Weights of a small mixture-of-experts language model, trained from scratch on English Wikipedia: 5491 steps.
Below are experts of layer 3 (counted from 0) of a mixture-of-experts language model. Rows are named router (the router's row for the expert), gate (a neuron's input weights, with its number), up (a neuron's input weights, with its number) and show model dimensions 0-255. Each number is 200 + 20 x the weight over its row's rms, rounded and kept within 0 to 999.
After each expert's rows: a language model's description of what the expert responds to. This comes from a sample of Wikipedia text that the model never trained on.

# expert 14
router,173,208,198,194,236,217,223,217,159,202,223,214,188,213,199,221,165,232,207,192,202,223,227,209,195,154,232,155,221,204,186,221,212,192,184,198,200,180,207,186,183,240,188,216,196,182,194,184,184,209,186,179,216,179,162,196,176,142,218,218,226,234,216,203,215,179,210,231,188,207,218,205,193,190,195,220,178,187,234,201,246,196,232,213,212,197,213,189,214,194,190,189,189,185,187,179,197,213,205,218,207,186,214,212,236,203,176,236,187,227,191,181,180,225,171,195,178,209,203,198,177,188,195,183,204,189,220,193,184,192,181,230,212,235,212,191,241,198,196,175,230,186,195,189,200,207,189,216,197,214,218,206,206,171,153,212,246,229,181,236,206,243,216,220,230,184,223,218,186,186,210,176,194,214,202,220,201,196,196,189,190,191,202,185,198,179,181,228,236,213,179,214,173,165,203,221,211,198,165,240,220,196,188,208,187,204,183,214,213,190,188,239,181,173,212,203,201,195,214,201,198,189,234,222,182,192,183,199,192,249,216,219,188,180,234,161,226,210,217,208,188,219,202,193,170,250,179,216,166,195,199,189,214,181,204,208
gate0,185,230,165,175,188,231,217,223,207,182,178,191,232,182,212,193,208,190,183,213,181,231,210,160,204,201,235,189,219,202,197,189,189,229,201,192,176,202,173,175,175,186,223,187,200,188,191,221,198,218,231,222,208,220,186,190,180,219,200,226,215,192,218,181,192,184,215,227,187,177,198,202,183,186,177,190,178,194,192,187,183,204,219,211,217,225,187,139,208,163,226,189,178,198,200,207,183,230,206,204,230,194,178,201,199,153,163,204,182,204,197,196,214,215,204,169,181,197,191,204,192,229,205,189,198,209,164,170,209,181,167,188,202,232,198,201,221,177,207,209,209,226,216,225,174,191,182,193,183,214,194,192,214,195,204,178,202,186,195,193,192,209,213,174,249,213,222,210,246,215,196,175,173,172,249,206,190,195,201,183,188,221,181,236,235,163,184,225,191,206,179,169,213,213,198,199,202,237,239,154,205,187,190,169,196,187,215,200,210,172,197,160,214,241,204,188,215,201,188,214,193,226,240,217,246,193,192,180,224,226,193,196,201,238,203,204,215,244,194,194,203,150,210,213,199,175,188,180,193,183,211,167,220,195,176,212
up0,236,229,194,228,208,176,178,200,201,192,193,216,211,216,189,171,203,187,228,222,223,176,166,189,185,210,179,169,198,197,196,241,205,202,200,204,230,225,210,191,184,216,182,213,222,231,183,194,170,175,209,211,207,194,244,201,205,207,197,211,221,190,171,212,214,226,188,215,191,188,198,204,209,195,189,232,210,214,180,194,215,215,208,229,161,207,220,206,201,235,167,227,225,184,185,244,203,223,194,177,199,204,225,179,157,229,172,229,210,220,197,197,190,223,219,203,231,209,202,200,216,207,223,192,180,236,236,192,195,209,227,161,193,176,212,187,217,208,178,169,186,207,215,191,230,208,226,216,207,186,174,194,196,194,200,191,213,177,223,198,184,224,197,195,178,184,185,207,212,201,207,225,206,194,154,185,214,200,195,211,202,201,236,207,172,206,213,212,237,218,213,161,205,168,166,200,206,223,195,185,200,173,254,183,191,236,191,201,205,223,196,188,177,183,202,238,185,185,221,239,236,164,160,155,169,211,185,235,203,189,226,168,194,197,185,202,237,207,206,189,181,195,196,184,217,202,205,174,215,223,201,176,184,206,219,249
It responds to: Final nouns of organization or place names, such as University, Creek, Company, Island, Ltd, plus percent signs, km, and census digits.

# expert 3
router,183,202,180,225,201,205,218,162,222,201,176,179,167,204,198,217,220,235,191,238,212,203,172,215,186,217,223,187,204,183,194,184,190,196,237,220,205,218,206,213,185,182,215,190,221,187,170,233,238,193,227,209,208,174,216,196,216,179,197,200,181,185,206,211,179,194,186,193,176,185,209,241,220,194,245,216,188,217,186,225,171,219,182,192,181,213,183,184,215,187,186,166,187,240,197,246,228,198,196,217,203,187,169,219,206,166,214,195,218,193,198,190,197,190,190,195,201,186,207,237,196,238,216,165,205,228,155,202,182,200,201,177,198,233,172,181,163,197,223,225,185,201,169,216,211,181,213,213,192,205,174,206,158,244,204,222,208,180,205,207,219,193,228,133,191,214,189,204,169,211,200,211,177,197,158,183,196,175,219,203,225,222,221,206,217,195,206,191,187,233,214,219,214,199,233,196,207,189,216,159,189,168,233,179,189,213,212,188,205,199,226,182,217,202,196,187,171,228,154,175,192,228,184,188,210,222,225,191,228,219,196,201,183,197,200,221,217,167,209,203,223,202,192,221,210,200,206,199,212,214,219,210,152,194,232,201
gate0,184,215,206,204,220,214,189,224,216,167,196,181,242,216,196,213,212,223,193,228,193,193,181,194,191,216,209,167,245,183,179,190,219,175,202,203,197,199,211,183,208,162,199,204,213,156,209,238,202,219,209,207,212,217,168,198,199,223,224,201,189,223,194,209,187,235,244,219,222,201,197,198,181,171,199,230,188,200,226,177,214,199,226,210,229,201,232,170,174,184,216,189,251,195,243,224,191,190,199,186,190,209,210,195,161,182,177,162,186,200,181,203,166,202,210,214,164,190,240,225,184,207,192,252,245,217,193,216,228,191,177,196,225,165,184,204,186,212,186,220,218,215,198,214,245,173,182,188,218,197,217,206,165,220,171,197,169,187,191,203,230,163,186,193,211,221,202,199,216,214,191,165,184,214,160,203,199,208,187,194,178,216,172,212,202,192,237,226,200,204,194,204,185,211,187,219,178,240,231,219,212,176,192,175,186,221,166,160,203,227,189,187,185,194,210,178,185,225,208,191,194,192,194,176,204,212,197,217,207,181,220,183,196,215,199,203,208,200,200,185,232,216,184,230,179,192,187,220,212,166,165,199,172,231,195,202
up0,201,174,188,216,188,209,205,183,188,209,202,203,185,198,217,212,248,211,216,198,176,168,191,206,192,191,174,200,197,194,202,200,184,194,181,183,196,183,203,226,188,238,205,189,174,238,142,173,191,165,232,196,172,181,189,192,190,134,181,202,234,202,178,192,231,173,186,183,175,215,221,216,217,234,170,151,192,225,186,222,171,208,231,212,195,211,183,204,195,198,207,189,174,181,183,214,177,211,206,176,189,232,205,214,197,241,229,204,202,203,220,207,247,198,210,202,215,228,190,180,223,218,188,191,165,211,189,170,166,233,190,229,178,203,221,194,203,170,234,193,193,214,198,204,175,208,184,215,187,210,176,185,196,210,223,183,170,199,158,206,200,214,216,204,189,189,192,177,184,189,190,240,190,203,214,201,215,215,211,218,262,202,185,204,217,198,183,173,236,204,210,230,180,174,217,172,192,187,196,219,191,202,186,179,191,199,200,235,207,181,215,204,209,195,212,205,197,160,198,220,192,206,177,216,200,189,236,219,194,199,206,227,235,175,182,172,183,201,209,217,205,216,202,190,229,191,235,176,192,241,214,198,252,197,205,224
It responds to: Articles, possessive pronouns, 's and of, mostly after prepositions: the, a, his, its, of; also the piece the starting theologian or thesis.

# expert 0
router,201,169,208,168,176,200,187,221,210,191,193,202,201,188,188,165,243,174,225,205,181,179,202,244,210,199,181,218,198,209,182,205,204,220,182,189,203,202,217,196,226,189,192,159,195,249,222,205,216,186,193,179,188,183,216,166,224,195,205,180,199,188,213,197,187,189,192,185,214,175,179,203,192,198,180,202,235,188,182,200,206,227,201,163,203,189,196,200,190,237,236,197,195,133,163,168,232,184,203,217,196,195,201,206,191,200,199,185,214,175,214,237,213,164,162,225,215,191,170,216,239,185,191,185,208,190,189,239,205,162,218,209,185,182,222,221,194,226,168,212,189,186,208,226,217,226,210,197,172,176,211,202,245,177,186,213,169,199,180,213,246,201,170,195,232,193,207,217,192,196,224,214,196,211,154,207,211,196,263,213,218,202,225,204,224,179,216,208,192,194,208,193,177,231,184,198,183,184,189,206,203,173,208,196,202,199,152,185,201,209,196,174,213,200,188,200,241,185,220,214,207,187,211,184,190,209,231,218,191,196,210,201,193,217,214,237,182,217,183,162,197,218,224,185,222,242,205,203,249,215,207,187,180,201,195,205
gate0,214,225,196,198,222,262,208,225,197,162,201,218,216,180,169,197,192,195,202,205,194,244,251,181,235,173,185,177,224,207,201,216,209,209,188,229,175,187,227,187,206,185,232,203,240,223,187,185,182,162,246,190,194,197,187,232,179,166,182,224,190,198,217,176,202,185,222,172,168,183,227,202,206,206,229,180,171,156,203,217,210,210,198,206,196,194,218,224,193,150,194,202,187,177,204,226,215,215,189,203,196,192,202,203,231,215,172,193,214,249,211,186,210,186,213,211,235,235,197,173,208,217,201,204,211,202,201,222,226,166,198,181,212,191,168,188,186,186,186,238,199,185,189,194,191,203,177,201,212,194,198,209,201,194,213,210,172,182,171,194,206,221,208,189,228,191,197,184,215,195,191,191,180,210,192,196,199,192,192,185,225,183,236,219,197,180,226,234,204,207,200,207,152,160,205,187,179,168,203,209,225,187,205,222,211,218,193,207,215,187,223,200,207,213,221,177,188,225,201,201,226,225,213,234,194,225,184,189,211,165,165,211,208,212,237,203,205,204,151,173,234,217,225,183,200,175,213,203,165,206,199,191,230,229,181,179
up0,187,194,221,209,146,227,199,181,210,246,199,188,201,225,171,203,192,253,185,190,179,190,206,181,202,223,231,204,194,186,218,159,203,190,210,210,197,181,217,224,219,177,215,220,216,215,169,176,183,222,182,199,196,172,243,207,209,232,215,192,200,203,182,228,207,201,198,193,225,225,231,182,193,213,188,221,199,195,209,174,208,207,204,212,202,215,173,220,220,212,162,191,171,166,221,190,177,210,187,243,223,188,192,217,208,176,169,208,196,216,205,191,187,180,198,213,181,207,209,212,211,200,227,224,186,219,228,210,183,216,240,193,188,218,220,211,197,226,192,126,153,236,230,227,209,227,222,193,230,195,212,190,199,218,230,192,225,219,229,194,193,205,226,191,209,226,177,149,176,180,185,216,173,202,194,194,191,218,181,223,207,206,188,187,170,189,202,229,194,206,159,200,200,236,208,177,197,224,194,190,195,223,202,199,215,185,208,192,162,202,186,193,180,186,206,205,185,170,206,215,180,163,179,204,165,201,211,219,213,207,193,234,178,198,194,189,214,168,229,244,210,183,181,192,190,230,216,178,195,210,208,213,213,187,191,228
It responds to: Short letter fragments inside proper names, often Slavic or foreign, e.g. Bj-el-ovar, Saint-Gen-et, Gr-bal-j, McK-inn-el.

# expert 1
router,207,221,216,177,173,190,196,209,237,170,202,215,186,213,205,256,215,189,166,194,219,218,195,193,189,256,183,203,216,174,203,188,193,200,152,184,199,194,194,203,217,191,201,224,195,210,193,188,189,230,205,228,205,170,194,243,214,235,199,228,237,241,201,229,189,219,212,190,175,220,191,156,162,176,229,213,212,187,189,161,216,199,213,247,223,180,204,202,201,195,188,214,191,220,191,196,195,188,217,217,235,200,193,197,151,194,210,195,187,175,205,216,205,197,212,254,209,182,203,194,191,172,224,231,218,185,207,196,207,201,195,176,187,221,174,227,200,197,211,195,192,239,225,170,199,210,191,189,205,216,202,186,225,172,209,207,191,158,238,215,208,192,193,224,160,194,177,233,231,202,201,193,180,190,203,168,217,195,168,202,177,229,181,201,154,204,212,206,199,205,206,208,210,180,177,187,212,184,230,189,190,203,161,206,184,200,192,197,193,186,183,182,229,196,184,168,196,212,172,183,229,210,182,189,241,198,174,216,224,171,228,183,207,202,158,192,191,198,192,181,212,184,241,184,176,196,219,207,191,216,213,194,213,166,202,190
gate0,217,218,190,192,173,226,223,209,206,187,161,207,190,186,193,188,172,190,204,192,172,188,231,199,189,219,192,195,208,160,216,213,171,200,167,198,228,183,218,182,243,166,206,205,231,201,179,202,200,153,158,183,220,175,182,205,185,220,201,157,232,181,196,172,175,173,173,191,198,190,191,214,193,242,211,149,186,206,165,199,223,233,180,211,212,173,190,182,200,206,191,188,184,213,191,176,216,235,209,181,173,238,230,174,203,181,202,178,230,202,204,198,169,198,210,215,182,190,196,190,245,186,187,216,199,201,200,201,214,235,192,176,188,206,233,190,195,175,180,263,195,161,206,220,210,162,203,190,197,173,219,196,224,209,184,198,171,193,221,169,207,206,177,185,196,173,194,222,206,217,197,205,215,210,190,187,188,193,184,171,210,186,203,191,183,185,193,180,181,196,210,188,205,175,210,182,219,185,214,211,199,162,216,192,193,184,183,191,222,203,178,228,212,194,162,183,177,208,179,194,196,200,262,213,207,227,191,217,208,207,180,171,216,164,169,204,183,194,190,159,162,222,204,208,213,166,207,181,210,207,200,190,230,183,206,203
up0,216,211,212,182,174,187,196,229,213,218,171,192,194,175,183,192,215,205,226,185,196,191,207,172,199,196,195,225,199,201,196,193,213,209,223,205,223,211,212,205,232,170,224,191,176,272,193,221,229,218,181,191,179,211,226,233,239,199,209,216,181,181,226,183,198,158,210,187,165,223,154,192,203,224,215,214,227,239,199,216,211,190,199,185,160,213,205,179,196,214,217,203,210,189,203,181,219,199,175,193,195,177,209,231,202,185,191,177,174,196,201,201,170,209,179,216,196,211,193,243,228,171,170,215,206,167,214,184,189,188,202,198,186,221,218,204,175,216,205,216,208,192,173,188,193,183,236,148,192,174,215,222,190,171,203,189,163,190,192,220,209,211,169,216,226,222,204,201,206,187,186,201,200,180,232,189,195,195,222,177,161,211,204,226,193,188,179,230,233,188,193,214,182,222,195,162,219,206,232,182,208,166,253,183,242,184,196,166,198,226,202,191,187,212,152,178,192,206,193,212,172,232,241,211,201,220,209,213,176,178,185,201,220,219,180,223,183,207,202,191,180,194,210,235,181,177,191,202,191,227,220,179,197,200,206,197
It responds to: Word-internal pieces and suffixes such as in, ic, ism, ium, atic, in words like genuinely, carcinogenesis, Columbus, ammunition.

# expert 13
router,211,170,205,186,167,224,190,218,202,187,203,185,212,248,216,202,190,245,186,176,222,206,188,210,188,201,227,182,198,209,229,219,182,193,226,197,157,205,202,186,212,210,196,208,165,208,239,219,170,202,208,148,249,234,226,206,188,230,201,166,222,203,148,204,186,215,178,199,215,196,185,193,187,181,207,182,179,202,218,202,163,219,217,179,194,163,183,185,201,239,204,203,180,227,184,176,190,192,158,183,207,191,216,206,184,181,187,207,180,219,209,211,200,228,207,188,189,204,202,173,188,182,187,203,173,247,210,215,214,184,222,219,201,197,184,207,170,204,203,198,178,204,220,204,184,201,183,229,252,190,212,170,216,176,233,207,205,209,207,180,188,205,187,201,179,200,216,187,221,191,219,224,206,215,163,245,238,174,209,195,183,187,226,224,217,226,181,206,241,191,202,211,187,199,194,211,185,181,204,192,231,228,200,208,225,224,181,228,209,169,186,187,191,205,214,237,220,190,191,165,167,180,154,217,189,196,207,201,200,190,183,217,206,227,245,218,189,187,207,185,201,159,205,174,185,227,212,199,200,204,170,219,195,188,179,199
gate0,196,214,209,203,182,192,147,167,202,190,218,188,238,235,200,179,179,209,172,203,199,223,208,203,182,217,186,227,219,223,228,180,189,186,228,207,185,216,198,205,203,170,219,215,200,192,203,206,206,195,186,190,239,152,203,223,219,213,201,241,181,185,226,206,223,161,232,199,165,210,201,204,187,194,208,193,217,204,232,222,259,177,220,241,247,213,204,175,196,191,245,220,218,210,207,162,207,179,218,167,173,207,229,174,203,192,233,190,238,181,160,199,231,196,185,168,207,212,189,218,195,216,185,218,219,192,225,201,207,185,203,222,218,213,197,177,200,210,225,216,223,207,204,209,196,173,211,216,190,211,162,187,173,205,237,205,225,219,192,197,197,193,176,180,203,215,215,201,205,198,193,208,173,203,197,213,209,204,221,205,185,207,208,200,170,196,166,178,176,179,158,231,196,220,207,187,186,209,221,211,220,215,213,174,212,171,241,234,205,186,200,225,198,214,219,193,215,188,186,182,197,156,197,193,175,154,181,181,202,194,181,220,199,181,195,224,203,181,198,180,205,211,170,153,208,180,218,189,187,233,183,180,185,203,201,178
up0,208,172,209,184,242,211,205,192,223,226,228,241,170,241,206,205,185,211,170,199,203,205,202,201,182,198,206,170,211,212,206,216,185,172,164,204,221,239,198,210,217,179,230,221,198,206,205,173,181,225,230,166,169,197,181,232,213,183,202,247,179,206,193,210,180,212,206,211,203,156,177,187,216,204,213,191,191,229,212,204,210,171,221,190,195,158,192,196,241,194,211,195,217,222,199,181,214,213,189,223,196,208,198,206,192,210,205,199,187,195,189,197,223,232,240,154,198,205,201,180,206,223,189,199,188,222,192,183,183,164,153,223,236,211,186,202,213,204,206,182,198,202,189,216,218,220,264,185,215,235,197,256,196,168,186,177,213,186,227,217,174,145,212,223,237,195,196,190,221,230,200,207,201,181,212,218,184,201,234,195,203,188,185,187,200,237,192,178,183,178,196,210,215,185,175,187,208,181,213,197,195,174,207,216,192,221,234,198,203,212,226,207,174,198,181,221,252,213,212,217,180,210,198,215,221,236,214,195,207,216,196,195,168,166,183,218,200,201,184,203,211,162,194,197,202,207,180,200,209,212,189,189,235,205,188,228
It responds to: Middle pieces of foreign names and scientific terms, often Arabic, Indian or Turkic, such as Eyyub, Vijayakumar, Eukaryota, mutabilis.

# expert 15
router,172,217,152,175,234,216,209,209,163,223,226,220,188,211,216,209,181,228,209,191,211,181,214,192,201,150,233,172,229,212,184,236,224,184,189,231,228,178,204,180,188,223,187,229,182,176,203,180,192,210,179,191,203,203,166,193,183,152,212,174,215,232,227,204,207,189,220,217,208,213,203,185,188,180,185,208,184,200,229,216,242,204,246,183,212,196,210,210,217,207,194,193,195,182,204,187,186,197,216,205,226,203,207,211,215,203,186,232,197,224,169,192,188,172,180,204,184,225,191,204,192,178,157,205,204,204,221,178,189,173,187,223,208,231,213,228,245,211,189,180,209,182,189,202,195,210,202,230,199,203,214,202,187,154,161,227,229,231,205,220,219,243,187,220,227,182,218,217,170,193,222,173,186,201,195,213,223,179,215,197,184,175,211,178,194,180,196,207,232,193,181,221,171,169,175,243,236,187,172,229,227,200,177,204,207,215,182,218,211,191,170,231,187,186,200,206,212,207,214,205,168,189,202,204,214,185,183,197,188,225,219,216,201,170,217,183,226,211,214,194,177,200,193,190,163,236,182,216,172,175,205,205,215,200,189,223
gate0,163,203,191,167,186,209,181,224,194,202,216,202,196,213,195,201,196,210,230,198,220,201,206,181,183,181,176,158,179,202,241,200,179,212,202,235,197,238,189,230,214,198,166,194,182,213,217,196,208,229,177,189,229,205,222,201,207,215,209,226,177,200,236,192,194,179,203,184,227,207,215,184,224,219,187,202,188,164,188,202,195,203,175,186,203,230,201,188,220,193,202,214,204,181,187,189,194,227,189,209,201,210,191,171,167,201,215,169,203,191,212,207,215,206,196,200,178,162,247,178,206,183,222,208,190,204,223,178,220,187,191,188,137,206,214,181,148,185,210,226,167,203,216,185,237,224,181,200,195,168,151,193,185,165,234,189,199,228,191,202,206,188,181,210,206,204,229,207,188,183,210,205,219,180,211,192,209,217,149,169,192,182,166,176,184,223,223,147,216,193,195,205,226,197,219,203,211,212,233,168,198,213,176,200,180,221,197,204,222,216,177,208,148,198,201,197,205,177,156,218,207,197,183,195,198,202,201,178,197,170,192,206,214,180,175,168,165,188,190,197,167,170,213,177,194,176,197,225,212,187,209,188,197,246,159,213
up0,223,215,176,176,180,244,196,194,184,201,216,184,183,184,176,235,209,192,180,180,201,219,206,218,222,237,191,218,206,197,191,180,208,169,211,187,217,182,242,216,221,172,192,195,238,239,152,221,223,200,222,219,207,194,167,188,176,198,204,183,214,225,209,207,210,258,223,205,214,207,185,179,216,173,196,213,196,207,188,190,198,169,214,234,209,177,176,181,160,213,204,221,188,216,199,227,238,185,211,198,224,196,203,208,176,191,201,224,229,235,177,151,200,208,232,195,196,215,195,184,208,209,169,202,231,229,211,225,170,195,219,199,192,208,194,229,202,247,207,194,191,197,194,201,168,218,222,211,211,192,232,224,227,200,179,189,191,219,182,193,187,213,195,200,192,212,171,186,210,208,208,197,207,247,177,180,217,190,206,213,207,185,252,186,213,172,201,209,188,232,197,197,191,204,210,179,204,185,150,178,208,229,186,199,219,178,211,184,190,164,196,182,218,214,180,207,209,201,214,200,207,184,188,227,191,261,207,217,202,209,214,153,197,220,209,212,187,201,193,214,238,248,209,211,187,220,176,201,195,184,206,190,237,194,228,209
It responds to: Later digits in years, codes and numbers (199-8, 24-7656), plus first pieces of words like cre-ep, disp-ute, Gro-ve, kn-ots.

# expert 6
router,206,184,189,229,216,186,153,171,174,183,159,211,218,215,182,217,188,197,199,217,221,187,191,180,229,208,181,207,181,193,196,179,214,183,191,247,187,221,157,174,185,203,218,199,179,237,170,172,185,220,221,232,200,202,220,212,224,202,191,201,221,196,194,175,190,185,201,246,226,196,187,170,238,189,173,196,206,229,213,185,207,166,190,201,186,194,190,210,220,196,175,255,218,188,215,187,207,197,234,191,190,231,186,180,201,234,227,199,186,224,206,206,195,228,172,173,203,218,252,208,212,209,215,193,201,156,185,221,198,227,171,213,182,212,221,151,203,186,223,199,228,217,200,182,206,191,225,162,213,182,199,194,196,198,166,166,195,222,173,235,183,202,188,194,203,222,181,229,177,237,208,216,203,213,246,174,184,223,179,196,226,214,208,198,229,221,173,183,194,189,215,191,214,213,228,220,203,224,226,216,181,214,200,188,181,231,227,197,229,186,183,208,209,187,199,194,189,174,202,188,203,205,183,204,187,188,212,207,203,182,166,215,172,186,198,181,227,224,173,195,174,204,191,218,228,161,194,193,185,193,225,214,175,191,187,195
gate0,204,210,204,192,197,170,212,177,202,171,178,193,166,191,224,169,206,196,223,195,198,217,182,191,174,209,191,236,210,192,209,245,237,203,224,197,139,203,216,195,200,220,230,213,193,198,205,183,180,162,189,177,204,172,210,193,178,181,188,163,189,173,216,221,207,213,233,166,192,177,190,194,234,175,167,209,230,198,199,186,217,208,228,202,220,204,191,208,194,201,208,202,220,179,177,198,194,187,172,199,181,203,216,222,212,167,190,221,191,164,212,221,210,222,208,181,195,239,233,209,178,218,216,182,199,204,216,197,220,177,175,217,188,186,239,176,176,229,173,219,186,209,208,218,197,196,181,208,180,203,172,216,161,198,212,193,197,192,205,168,203,194,196,198,196,223,229,212,213,163,159,188,198,217,189,216,242,193,226,194,173,184,179,188,177,246,229,221,176,193,204,187,257,197,165,189,218,246,194,211,215,172,181,197,176,197,206,199,186,220,185,196,201,210,156,185,232,190,233,199,177,189,214,189,219,218,157,195,203,164,184,177,198,184,207,220,236,177,224,201,198,208,193,179,196,184,213,211,181,176,185,174,213,179,184,184
up0,200,227,219,214,212,215,197,153,242,191,175,202,205,161,202,206,195,192,192,194,181,189,159,223,196,214,190,210,241,212,190,172,184,208,207,207,211,216,232,235,194,206,193,213,215,201,170,219,184,159,209,221,187,214,216,196,239,238,179,217,181,184,196,206,164,208,212,201,182,210,192,174,174,232,235,185,223,217,210,166,155,195,199,194,207,180,205,212,250,189,180,199,221,186,189,212,191,194,205,190,180,235,214,207,222,203,213,179,230,211,176,235,200,219,197,210,200,194,214,192,197,171,205,187,191,188,189,182,215,193,203,181,189,178,196,171,197,184,212,206,207,196,220,206,214,218,163,190,207,202,205,225,199,221,183,196,212,211,148,198,221,195,218,196,159,198,168,216,230,191,186,198,188,152,201,217,196,190,179,168,187,184,206,194,207,186,186,179,182,187,201,187,190,204,202,233,175,148,199,211,185,158,266,190,182,206,201,202,210,170,205,136,157,214,198,196,201,209,194,226,200,206,170,227,210,183,178,244,182,185,177,185,201,177,218,203,212,205,176,191,209,204,218,238,216,211,196,176,182,192,182,210,221,191,225,170
It responds to: Commas, "and", "or", "but", and opening parentheses joining list items or clauses, e.g. places like "Kalajoki, Grand Duchy".

# expert 2
router,231,214,214,184,179,182,207,197,216,202,196,186,204,185,204,185,170,179,208,210,179,186,206,200,206,193,178,222,189,174,231,181,214,203,184,196,239,210,219,204,174,209,180,233,217,203,212,166,215,182,217,169,189,219,236,179,207,229,177,209,173,197,224,226,269,218,197,172,178,195,198,193,201,242,224,221,180,180,178,208,185,179,205,204,189,208,221,193,177,224,230,211,212,223,226,174,183,206,195,173,189,200,236,198,207,183,201,206,207,219,206,171,176,184,231,212,179,203,197,174,205,206,224,192,218,232,196,166,206,202,184,197,224,183,213,192,176,215,193,214,192,250,237,187,217,189,188,167,199,209,202,192,187,207,223,202,226,206,196,152,190,191,209,204,230,203,177,188,228,185,195,216,189,187,205,197,167,187,192,181,154,236,172,185,183,198,218,214,160,203,208,199,213,227,187,188,181,205,162,222,186,202,203,208,222,154,230,190,169,243,196,211,186,191,213,178,195,226,193,220,212,203,203,190,241,214,216,186,177,215,203,159,212,172,199,214,187,196,197,252,220,176,182,176,194,145,178,185,202,195,223,182,212,205,232,192
gate0,182,212,195,198,236,144,215,177,220,196,180,161,222,160,178,196,192,177,200,170,181,197,157,195,161,220,193,212,177,193,221,219,193,182,189,228,210,182,184,197,212,200,239,202,162,212,200,203,206,199,200,223,210,225,221,169,182,192,168,179,171,228,209,186,232,212,198,174,225,186,195,219,197,207,210,234,192,188,202,224,217,186,195,174,213,200,176,176,237,194,211,264,155,197,201,193,189,184,195,212,183,189,179,185,217,217,210,205,230,192,180,166,229,213,214,213,218,181,198,221,202,211,224,191,233,201,206,211,220,235,200,207,181,195,212,177,241,223,176,193,203,218,215,213,172,235,246,171,210,185,197,235,220,203,226,222,181,216,198,174,197,188,202,198,207,167,181,207,196,194,193,200,216,188,205,207,200,208,200,207,232,183,149,204,190,209,200,212,181,221,183,212,218,187,161,203,207,189,195,213,167,162,202,214,200,247,195,229,201,187,202,190,226,223,176,200,217,199,204,207,173,234,204,185,200,200,216,165,197,180,215,182,172,164,201,229,199,188,192,184,218,171,195,211,190,214,248,186,220,192,217,214,211,210,230,190
up0,195,239,194,193,227,191,201,203,207,176,163,184,206,172,186,192,182,172,173,190,187,182,249,191,211,224,223,224,224,220,213,200,218,193,213,214,234,217,170,207,264,197,206,189,210,199,209,190,202,162,167,236,167,207,220,197,211,182,196,222,218,207,204,233,222,209,200,188,232,188,202,224,181,203,217,224,199,195,176,216,218,192,190,191,177,194,171,187,191,223,208,219,212,216,186,172,195,217,219,217,214,220,215,201,203,220,193,207,220,230,190,189,239,219,188,204,189,178,210,200,211,210,236,195,180,229,211,195,222,223,201,194,228,191,202,178,180,199,169,194,201,236,193,237,206,199,218,203,190,213,185,191,191,234,191,240,219,214,224,178,221,188,181,206,229,164,175,208,211,202,230,180,195,219,196,188,179,221,213,163,201,182,203,209,191,239,220,194,188,186,235,172,210,192,202,229,194,211,182,234,232,179,196,156,219,202,196,197,224,217,197,203,197,173,175,176,146,179,187,190,186,203,207,237,202,182,196,127,170,209,215,193,151,206,191,196,211,194,153,199,212,191,203,186,175,227,197,199,198,196,194,230,209,195,188,202
It responds to: Inflectional and derivational suffixes ending a word, such as -ing, -s, -ed, -ation, -ated, as in alluding, sentenced, Referendum.

# expert 10
router,167,203,165,194,237,207,209,212,151,212,221,211,200,189,198,199,159,235,210,186,210,217,206,199,190,165,220,183,223,217,195,234,220,191,180,211,208,175,205,198,177,228,185,232,197,176,203,180,187,208,176,168,217,213,157,183,171,157,219,186,225,233,202,200,202,184,194,213,187,221,203,189,195,205,182,210,178,190,238,221,236,203,256,171,194,195,210,201,207,199,189,180,213,162,198,200,191,204,211,209,205,195,212,213,220,205,185,224,195,233,176,188,200,192,192,190,179,209,183,214,219,199,159,202,210,189,222,194,183,200,183,223,209,240,212,200,233,192,189,175,231,164,189,196,202,215,193,222,200,197,219,207,212,166,162,234,220,215,192,229,236,228,207,215,196,176,219,211,183,184,198,175,206,191,197,220,210,180,196,192,183,166,183,175,200,182,186,210,229,196,180,216,173,170,183,214,222,180,184,238,225,223,159,195,212,213,164,210,222,212,187,230,192,155,190,220,198,193,222,234,175,180,212,197,196,181,195,189,179,218,230,216,211,165,225,187,212,214,219,192,169,195,201,187,178,232,174,216,170,180,190,228,214,188,233,207
gate0,202,210,185,194,203,189,209,179,218,196,178,215,185,160,180,168,198,190,196,187,193,178,187,216,206,178,212,186,222,225,202,213,199,206,204,216,211,204,196,235,184,216,204,210,184,185,222,222,214,157,192,178,176,190,213,179,192,160,161,214,222,172,213,148,191,201,184,213,162,158,176,219,185,236,197,187,206,173,173,238,219,188,223,226,189,186,236,177,245,177,200,205,212,244,203,224,181,211,200,220,146,178,207,210,189,222,201,200,184,149,202,219,224,173,226,169,213,200,202,199,172,167,186,187,207,200,197,206,196,184,161,204,216,177,216,229,206,195,220,233,187,165,187,217,234,183,202,203,174,219,198,213,194,201,175,183,228,201,196,172,246,178,201,196,228,198,206,229,217,194,174,216,206,179,212,169,204,177,218,203,194,191,191,202,177,188,189,234,219,205,222,195,184,241,214,194,223,173,178,181,199,211,207,198,199,163,185,185,192,213,214,217,203,220,185,193,201,177,173,169,201,219,201,196,169,219,200,201,209,208,215,176,188,193,193,193,190,200,196,196,222,206,168,178,227,218,213,180,190,205,222,165,177,226,197,141
up0,219,177,184,188,213,223,233,196,198,210,225,176,192,198,186,211,200,194,192,176,196,226,195,195,182,198,182,206,220,180,178,188,188,200,163,205,188,232,188,230,202,205,201,230,192,206,215,204,240,176,204,221,218,197,223,172,198,205,175,239,213,195,179,217,169,198,193,173,171,185,169,187,169,206,163,182,199,180,178,190,216,196,202,213,217,169,228,161,183,186,182,189,189,210,218,240,227,205,207,185,151,219,209,204,168,247,202,208,195,200,207,229,238,216,226,182,223,230,194,203,225,205,203,200,193,171,202,211,181,196,167,192,189,195,218,238,165,199,214,193,188,171,191,205,231,196,194,195,217,202,240,166,176,211,208,229,229,208,222,151,191,187,217,210,196,193,201,203,212,215,205,205,219,209,205,151,225,209,241,182,207,194,201,196,175,219,218,234,194,224,197,199,153,215,200,224,165,215,199,187,212,222,235,183,201,168,174,205,199,191,195,220,215,205,193,209,202,216,172,176,223,217,220,167,194,195,175,198,202,171,201,201,236,191,193,163,208,204,170,183,183,196,241,190,210,238,174,189,209,201,235,157,178,207,213,182
It responds to: Individual digits inside years, statistics, prices and table figures, e.g. 2013, 0.133 million, €121,000; also some name-initial pieces like Alex, Nova.